{"n_experts": 64, "balance_bias": true, "lr_router": 0.000782, "parallel_block": false, "init": "uniform", "init_std_up": 0.0435, "optimizer": "adamw", "final_lr_fraction": 0.0}
Below are experts of layer 4 (counted from 0) of a mixture-of-experts language model. Rows are named router (the router's row for the expert), gate (a neuron's input weights, with its number), up (a neuron's input weights, with its number) and show model dimensions 0-255. Each number is 500 + 50 x the weight over its row's rms, rounded and kept within 0 to 999. Numbers have three digits each.
After each expert's rows: a language model's description of what the expert responds to. This comes from a sample of Wikipedia text that the model never trained on.

# expert 62
router:468478491448465542455477535496510497568440540438480520528569476632692549415473498520492463499479436453450519541539438532531566481378518486482536414560588550554545469416484486445493549489507451465596447524457576488525475493550485529481485436524444440500447500520529531569611516544520465529553478555482486504487498551521545488503471531460447511548440537490572523518507405537542511526501475568572535510387498548491524480423502444410508492578466528574527513539442419470558424428564533508483444495499431479464497515460520438604559577632518497492429524507484579456475532527494517556437568454475524455526597426482557517477421506457425542539375492568463602525553523503511529520433451498448319513569555546551493532555537583505421516461453539525497511537480546508536512445460562
gate0:410605447476534492573477428509500553486539598459459416552512508536480525512484475514554531510485421434512448526421463557500521446552550426489489479481472418544532488496546510496461601544489536503566527509537386442565427434514458558539483582427527496483558460446551580438580426393483532506594471552491511537547496492523570504565532468491518447455566465491472528484402382605450526540465485496532609459475562480445481466526591447574544489553493517519437498490464538539578483475541485558545562539421583447537460438531556432503448513486540581535543513546495574536533454480550472521450403586422552450573572442462584488528609509495493547558556432445443480422454470413545556478478485520473488517508619483580479482526490518504444545381540435510496479534538570510512482527609466
up0:532433489533572485464554575500510406595383515564476480506544497494558541620503479488482509590546528579469593351574481504443579554549454473539484567517490525526473421570462471512470478594471501489441510491441566580433456513518573484459612625506524530570506495587417474526480493586426529402354572445463497512536510475491491533484568429501511538486464563504475514524568461484574570495502471506609562416480479539513488585478525457483533561472552465456598498509506477485390509510480514581464532422490430488525601460561510559446535467567507400546519500519431466580504449467458430531533468499490563514440486586617465450436474541522477498482536541531501485358541523574490488498504510497514510531478522570502461415480450508566470492506511573531516425522564509533525525478480504
It responds to: Line breaks ending rows of pipe-delimited tables, after a closing pipe or a ---| separator, in sports schedules and election results.

# expert 44
router:410529399418484482499516548491574452564474549452493571526574533612643507439501513441490457616524549476534441631599564523553529436361463470481549412505554562493488481460465539520527562561537441541588428514388529508511452453496531498477552502516480445478484498550421487528524568526519411482579451567429507514516520531552558504498495564473495515527393546433539442573466407506506465501523572557534558501397539544434510482456466455446510499573540474589574476497460495484507472462610462494525439475533508419460459535531519442583554508510531568440516549462510520512465494463502517469474518412485447526559540458537526560495441551464419494461444532565471608426553481533557548489439480510524396478515525546537404475540458604501508522473421490499541466545456452494439541436536572
gate0:475598473462545533538473559529515541573539450490541494479511501460524551391498498589515483487518582510324482525462468489473394510416553566509485527549553524445499485476467470518462432469501483515453443551519470449582557523476508562580463546499556505515507498548461557556454488462555544526469529597474464523501488473582503440569445443564459608568490520502427482546533411556381490563507494588535458424445505545598454454430482417561544433434465471458504498564499540521531400485467438616573484549490574530497578493506614448540474532431492538472540450515524505548473450519456421403442450501514525493416468550463552501555531541520616524541479522548437444457593487445530421492470571496484502486476508586522545514486469577508403507524523549528486541573519449524558573443600610
up0:472482436504573514545411622512516515419441482523507530557505406524520472454550542602501464562514495540430389438528531558520421455475531437481459533513564496531523589441470575435484484465460475451494461458535503503475491586413544451541471523502564511508477591564460545512458578465586459428631485529442575489619491598573480508498528445473369446466424575538504468566536544522506528479516513436444478507461497494508395500505519394462510549552431498545523526547604490462486540475420515499490507473574485603584511508536532539486392442449453489457459468490410464512561537563541496468560462504483553396436501491534588501517477546525553555396473508566485451434574465404524511491506494475566563463492540482464529429388454533448511525562489480496527489546487463532503402503577591
It responds to: Second line break of a blank line before headings, new paragraphs or list items, especially taxonomy lists and article openings.

# expert 54
router:545489480482526562500467444485507588578459577474468427519509430655564552487471484473509444526480452472481519568439451477500567513407511448461550487587508540563533479466451511434432512458478417397522391540491554375481463540492413491532518506556474489448476462488463498568597653529513417563534400573512501559488552508627531503501415474420542515460531542511492445470519445443475506510551500561516575549443538579501443524433473408445569560540497481531514443481500417473508427434604486481434452571435496508410502483470511521538517522581518484482440450485501617537428493486478487557534625499466480518516527440496514492406444436452499532477447560596375573560590528457567580506468490551508406495505539511491468489480522511489434536534464499534508522479504512545517449463475541
gate0:467458418506520543509452488529495521604554514485495464479537434471503524574542471608481539504478459462444458496501396512548414502517495548557638526543457530491516489572517524425445505405431485438463421545542564585615611487588467393450566515578504548397533542535537418575481527448473407580520528510469552497548564526524545475484436575574497424552538567505572476499486514491471504472494589505588477371566553486466508475569434476451570415499472500509488534460571513433434509617545558518453505594435585533499464544450520433523512526457568445580513429500544525508541503498552527437494576526432514467526477514431509507521486445498547540525506512467497432488521498432539543492420540450575525402463551538551412496564532424506532521547530508580411466549538505475559557564469504
up0:445506527465534496402425526481550481542561525513557497435572516508465405508428503485515488514546539520471541487578482491470592545498500440501472539589504532490579549557547494525548610637372495554497512498512534484561414498496530473408537534429574564469510566437565587469456511508522456486425502438522523447549514416462569434518525421514440466498548452453505403412469482482582517511467563551427478558445426512567508454479555507440471539550429550562464576519402548469495445532503488426490575465490418436486526390567497476566471487505527499540582510447644451536550414467550456490528500434445554479535532500494494480558498590532550465503454541416483362536578500556463459432494504435483438386499446425498521457549495508544599464494520555545517498573493477502486439562518545
It responds to: Word pieces with p, such as op, ip, mp, ex, pr, inside words like monoplane, Episcopal, Filipino, expand, interpretations.

# expert 26
router:443516456527480540514541587533543515566480461458486514577482489614590450462517504558534484529402436525527561526507495518509505530339535529543553465475546596533507495454495445413461528496435467439475522430396492443518480461425431574545490451529446547462441483557534536512553622493488450527545466584549508518436588575533491498561442562533427561484437578449595462475505455498526417470523440534567563492469503502493473537445414460480465534530532546453535494554462393444525439480615524458493520542537446504499514500477606515506546469583570534468455460494559643433456542466536520517528576457403544474557543453497495479446546469415511490505429539552421500469575545522529487499476469502537436495588538470514444497466509617536427531620456538601447486454513499573533491484570572
gate1:490563539462583524496581455497506391561395516449576533472470490407520551508474483404507522496499481517500533494499497478482577560382508406473535373434503489507536568580484514449473536498545415494445485458534608543483524535549521554448556446551499503493478557514460455456466434571463464537509453551495432476488486539513431533565618484464514537425488607486584411511480443582504535470524512440409424550471549552406488536364425441359564505559510497528547490479522407539496491525510553528513507489503514397504561486427490481548465507495522428561463516517564605490482517530566536514541526568454448498505501552511464550548566569459523424516455479538406525509590478510491497458534535540446353543508476481470575549457476473567520505556604467530538484511520438473460373489548536
up1:435626530443457549472501396475466470626515495418445483498524415520467408546549473441515497559436444412559519582511555391569464499475488560497624528448411507538435494615483479398585515455509468395524457549531537537491533495448500482464521534556569451455479563490532532551441401453597431577498598519488382495465576546487395498584479494510473439576444547549466516437519515495594526536496492529542568556513467488480502581487539449498592482444551490548418501523532457539519510476597512436389559555505519496502552462522464464534484452513454471530516510476516469511412548473503458522471536499502482434506503442525611446493565465545531507497498421529390422533500526418574602520502469507521457491500510499505525454538512534586470499437528472573564425477486458463439452514519556
It responds to: Mid-word pieces of consonant plus i such as ri, vi, li, ni, ci, tri, as in surprising, Olivia, Sri Lanka, ancient.

# expert 53
router:556494388422440558465555580529446522524473557480526435535553461633592487438448469531501432472476389528454507551445420548512482467451515395449507503525536488524445416444464473473407582484532443523586430436420425495438496474578493430510500453508483506522479429552588528545605556564529519558550448533537509505447523522544497559540581485417538538498464511518513515464482393523521423492519486516510570551425498481433433532459442470484438591551508452505544559481468484511608481486590525503428450555539512460521513537563562514512448579544486553390442469470487625427458493528518493487412552436507485520606573444519460435447461515474462448403384544505506536540519518565596520553458478460498451415476528467569495454521453535545485465521467422551539453497464573541510487470492446
gate4:539445450537419559439478414562528604539484531529403529448580469462446462455517468474458506417552440480465455527544434442479425550487456417544540508510438473467457517530537521483524442535471390558480433558500487474435400519384496487431472474485434504454443411588531570523497503484595470503570483497563545566551516593554519407594510531450444539502527471589523514484542527456550515466551495536453567473532551489411486525511489462484550531489476515541467576534522552570520521484568569524547531456464496473510544504574489553546461485484552481462434507526479534541516441421508461509485499490495546488468540354480489500413455566500421506407478460441432515484514612435449506601568479513534549432510468469564628380419509547543549473462473514530560625615485473455388494488487514
up4:468540499510472529488491564476400448529455494419616509557539507556491555521537574500569454418465480557439477501471504561541433471550481568460425480400513535499565459480510510460477509434471440532451455466556445490530532507558456517510508493487429480474360507524517579572568486502619578529451394587464446405473544449561564563564512529441442481444538368482515627594529502521519494454592474503534509446537461437528445447517465458531474478479549520490558464558472489542504507549489483455437408437488574529459544511502615443418571476499510498534468514503526521576541460537457432547486533562456495531491457603491545455432444438571540431558538524580496552524474507438414504501487576539450432610480466534525404514485419512431455469505531452462458454583535544454551438530595561
It responds to: Line breaks and the first token of a new sentence after a period, such as He, She, The, This, or split initial letters.

# expert 40
router:454536478513494485546518526468476463564466572382470441473527488637571474476455463552469426542470471508508533616490474429519511477380455485393559441544504552577519553488450524493435544554494446536491482481458519508482440489480511535518482444463430430503535568566578537588534526551512462506592503584509491490490502538489511548539509577424512635422547484454529457523478469422570493507479443566549516468379561513480489549481403428420491578634465521525550510490513377476506455452609480480513457465546446540466475424485546449520428522586536490500402506474530700480473526460531483517547570504456519460519606428522468400525457478463470477473468529469524569524566504501606497554485480559547413564500605462487514450505463497439538477544438482539485442507477504506505499487521547
gate0:463516509523503628518421444481484523512496426584437470506585488454520447434387449479579475506482474452464481485495460564479484454505452493543540490553527428502378536383534553535521482581471448441419499529465504436489471482539435515533494453453460448469464522434383399558415447427488448506505488586460414501493586455471478452510528510552407421525510484453544481511491521593512454492545389563495433510514534465608474475556510454493486450543503540477561456525547412487548509455470436538511576598509546544489539534563415520521584490531456493469539507513563503506484455578445446531553540553493485496427454474405504547465421532507606528480446532566483387369553483532558436557464514497466557514592478508375507534480555555533429554497593449523468446500412487458512498442516573
up0:560471476442511526508567479544525521495506570469531591540557482499439548497513514397375426522525470549467551465436509487468480510523484513499434458499404568473572422484556433476505502496535452416559400550535502539487474557489538466497564648581538574521539435472512497532517523587602548412431507456447430412533467548567493441523501471465498621405508458542552571480570396567457548408517524439462551532538493531527520597519533546599400539462532495436494536583404502436567470462577429512464475458517479520562477530432498452499495533560556457563492506474461462477539465537479557466443519504461455546486529515490636482551545453506430519457468542455479528539450560431490524455466521549578456538468444470490427482496555462491474406501487615553538505549536368513593521513522485
It responds to: Word pieces like ce and p inside words, especially s-ce-ne, suc-ce-eded, Myspa-ce, Ra-ce, plus capital P.

# expert 52
router:529538450450541573470471562496468516533437456392481463548440574678535556463422508477465437465499441500499474510505409504514581563382525409438431420568487485523506483459433473480480554540535468484512415477520504397466507520506503440538433460504418474595495530561502518496598577448506445530537487574498492535493557473589521446517530532425508596474451476535503511493462527491469483551512469553512503527396525528434430499497496416434582533530543495577514570530414382468521438478580493467572501506463494521501469556427520470603512543556460551518447479511525619399464535443464522456397607469428549453632567381459497416501455534445466481523397509498508529535613487494501579516505501456536427491557487487513485472518450513559466496478413469511536482506458504530533533487523534
gate0:557475539538522499491573500501596440433469596517488482479523439418554488522381447562445532509463439492544468478419467539446567465514427507524546409528553420497529460509522620480461461463534491503521562465531454477434604477567401479434477402527413546479487503456503423481466505502645521495499421575521455484517500465625511596581521542479448521448529544533530569506605502595512466442525471513437532487548449456469490484464476534478454541540516502461512460504537471472489559500430469459475462512504568478508503461456551575389416505572473509471440443526537508538471614588393486496513627514365482504480461501489458555485575557488562475467439477529507437497487569450450490477505549491530481507394558565571584461491546487596551497487468570575401566483473489531543459533544562
up0:464559539431572469508415601373466381545522641500488550537506556540496516535523514541548510423416408547518483450488485451538557471490488478475584473492523556597554504472402504525407538449512455513572532428520494430513628461518537450424546466533495508475473454474452450491498473478532464519475445467494539495426453443486523524445518455531500457479440563424444541471527512534483456521453455513543544487538478504400513541477588508544514556522422476471566504484587485550567556456558558499508481492466450448573492557485542442493507489517478506514425509464515460560503540491531442466430510410555490497482526474442504583484466566398507488455408385540556506624430468473582561583502592374529420459536508408557495520489519444577546518536384518542413491570554445501546469588548472
It responds to: The word to after verbs or adjectives (sought to, determined to, home to), plus not, would, may, has, had.

# expert 30
router:450444460469487531460390505527458508569535512426464434518507478624495537380520594495559486519433420476401490525483482462465471528491471549417493424571518456533470484452404474474434490482523501551546461502458525452554442389512433407534464533524519509405447539586480496603554582437458457500497522490429501545543582463571590494520519571524486550572463527457562476532521443498447533553478478523590544443463512577430421519448472496464537547568526483468533402449444371453492510490527435556500548486511498555417524490455493457528569461495505497500501440469521604469439505548534477554465604489519509486512532482549452406537509479470458441464518559587471546496561484447583500527445508496512452529585637527477481541511493571569451526526477553613475420530416567480514513434534637
gate1:436464532542485514457542486554555450461479519582477461465543485567518549494543524545428481589536446499462491471482567541509512509438469450484564511482512550570525468444451480491619553567503535521555504502511406467464542433411467412470470485391546526496501587549499548522610500548590565504564532573446515611491583577449469447502470440546575534485549564517502463444525513545555503509499427532530515504527507613555512518582396487542559415499575526557444481496584430504577468426613513545379522482547528477453520407523522601454548450458471440488505534418574492486467422430518473480474529498455417464517429529443453568468496506518486551388570529548543511435442545515433501475518457512537450488474527523531422568494566435619569463431411499495550495495514587422531469503427545
up1:570558484509479528541546545483515439486440613447521450573517579469545473644402492481536535491417498485539586532566491495546474505550553473496496458507477504396471500580500502519503561542433578458485480505441540522556560593542466569465498517512494385528439471493541445418532481520503525566571399488512461400399470509527544514427503501484471565468528461462516532454477509474475495438464532431450469497553533441571606374441556490396328475495493490491560577581453618463511395497487511519568494518527472425558489526535543443557439622520387466537487480529522538488532485544458501534508540465521510513586492539386548536447486558508455451558482520514528548538479492532448500433493460483464440525446414499548479528528433466436467472536545594424507472497590412561493546484506523
It responds to: The word the, mostly after prepositions or verbs, as in in the United States, of the first, entered the game.